Below are experts of layer 11 (counted from 0) of a mixture-of-experts language model. Rows are named router (the router's row for the expert) and show model dimensions 192-255. Each number is 500 + 25 x the weight over its row's rms, rounded and kept within 0 to 999. Numbers have three digits each.
After each expert's rows: "mostly gets" lists some tokens that are sent to it at least half of the time. This comes from a sample of Wikipedia text that the model never trained on.

# expert 4
router:488445508530496493489477505470436517504480504448514483519469495530524487495495501538481483474493467502513497496475464497477543485486486510504495450488452489491443553492514518508481530518497484
mostly gets: "á", " Par", " Sal", " Ol", " Mor", "í"

# expert 11
router:495492529517535518511485481476533500509493448502473468486501516511509488529520493476481491504505506533464502498506540500524429511495550532515500533494486459533546494556520533480467472501511509
mostly gets: " January", " February", " September", " October", " November", " July"

# expert 0
router:487588518491518504450517507539480494477455506500503508525536515540485487508467496538478527508461551495507492472467506524472484488513533506491530490512509512513493475449513471535505528469509524
mostly gets: " con", " res", " st", " ex", " f", " ass"

# expert 6
router:491531512458461496531481454512502515487507547517467550495457505459505538559501500486552512523473511491471484515484520516489528487480492515489489487499482524490476505507485480512537484511514486
mostly gets: ".\n\n", ").", "\".", "===", "=", ".\n"

# expert 8
router:507481512467459512546487525485504474500496455543497503514552499498511508457541496480503523505488461484513503503506530494446485512513491438492496517480495493527571496551488548480530527508490525
mostly gets: " |\n", ")\n", " |\n\n", ")\n\n", "\n", "==\n\n"

# expert 5
router:538517435519509450472491505497480494481490487570486512465461514515457501524541517448472505467520493494499497523501524491521524510520517461487513497513511528534491472483507464477506494521488499
mostly gets: " they", " it", " been", " there", " million", " will"

# expert 10
router:520476561498461528524455510472448499496470506481506466537492507462534461499505491492517442523479492494548523494491511515485514482514528525516529488499490521507513573483525466516513486554518494
mostly gets: " John", " University", " West", "ford", " City", "ville"

# expert 3
router:482553492497513472472517518457493519494491522497470488541508482546468489476521495507486543490495510492526510508501482507512451506543478482459509518505519509438450451432491492486549487503505541
mostly gets: " his", " their", " her", " its", " new", " this"

# expert 9
router:534449505544497493509560483492543510460490522488544549505477501549485531531478523486490484482519500506483502502521497478504491527472500483519473499487541507470519498530466521502462511498474466
mostly gets: " re", "^{", " (", "/", " pre", "-s"

# expert 7
router:483521453523493526498499550507465514517494461483509498482506535417532495509512463516461528555536512472506497493485491495523503477510525514532489503526504531514502444511469490500490525510516514
mostly gets: " \"", " in", " into", "The", " at", " after"

# expert 2
router:516524471478516501511539525532481522493536526498461456491461443484529510475483487535524533468514519524472501449507510520533488519478489512474511526523568498551503480470525481520540526539552523
mostly gets: " University", " School", " National", " Party", " President", " State"

# expert 1
router:478486489500514548507471502504537476540521491463523502478510481497493491485485498465470490501507502570504508530513497521540535494456468495484480479517500521475460493507494491477472502443495494
mostly gets: " he", " they", " who", " about", " −", " while"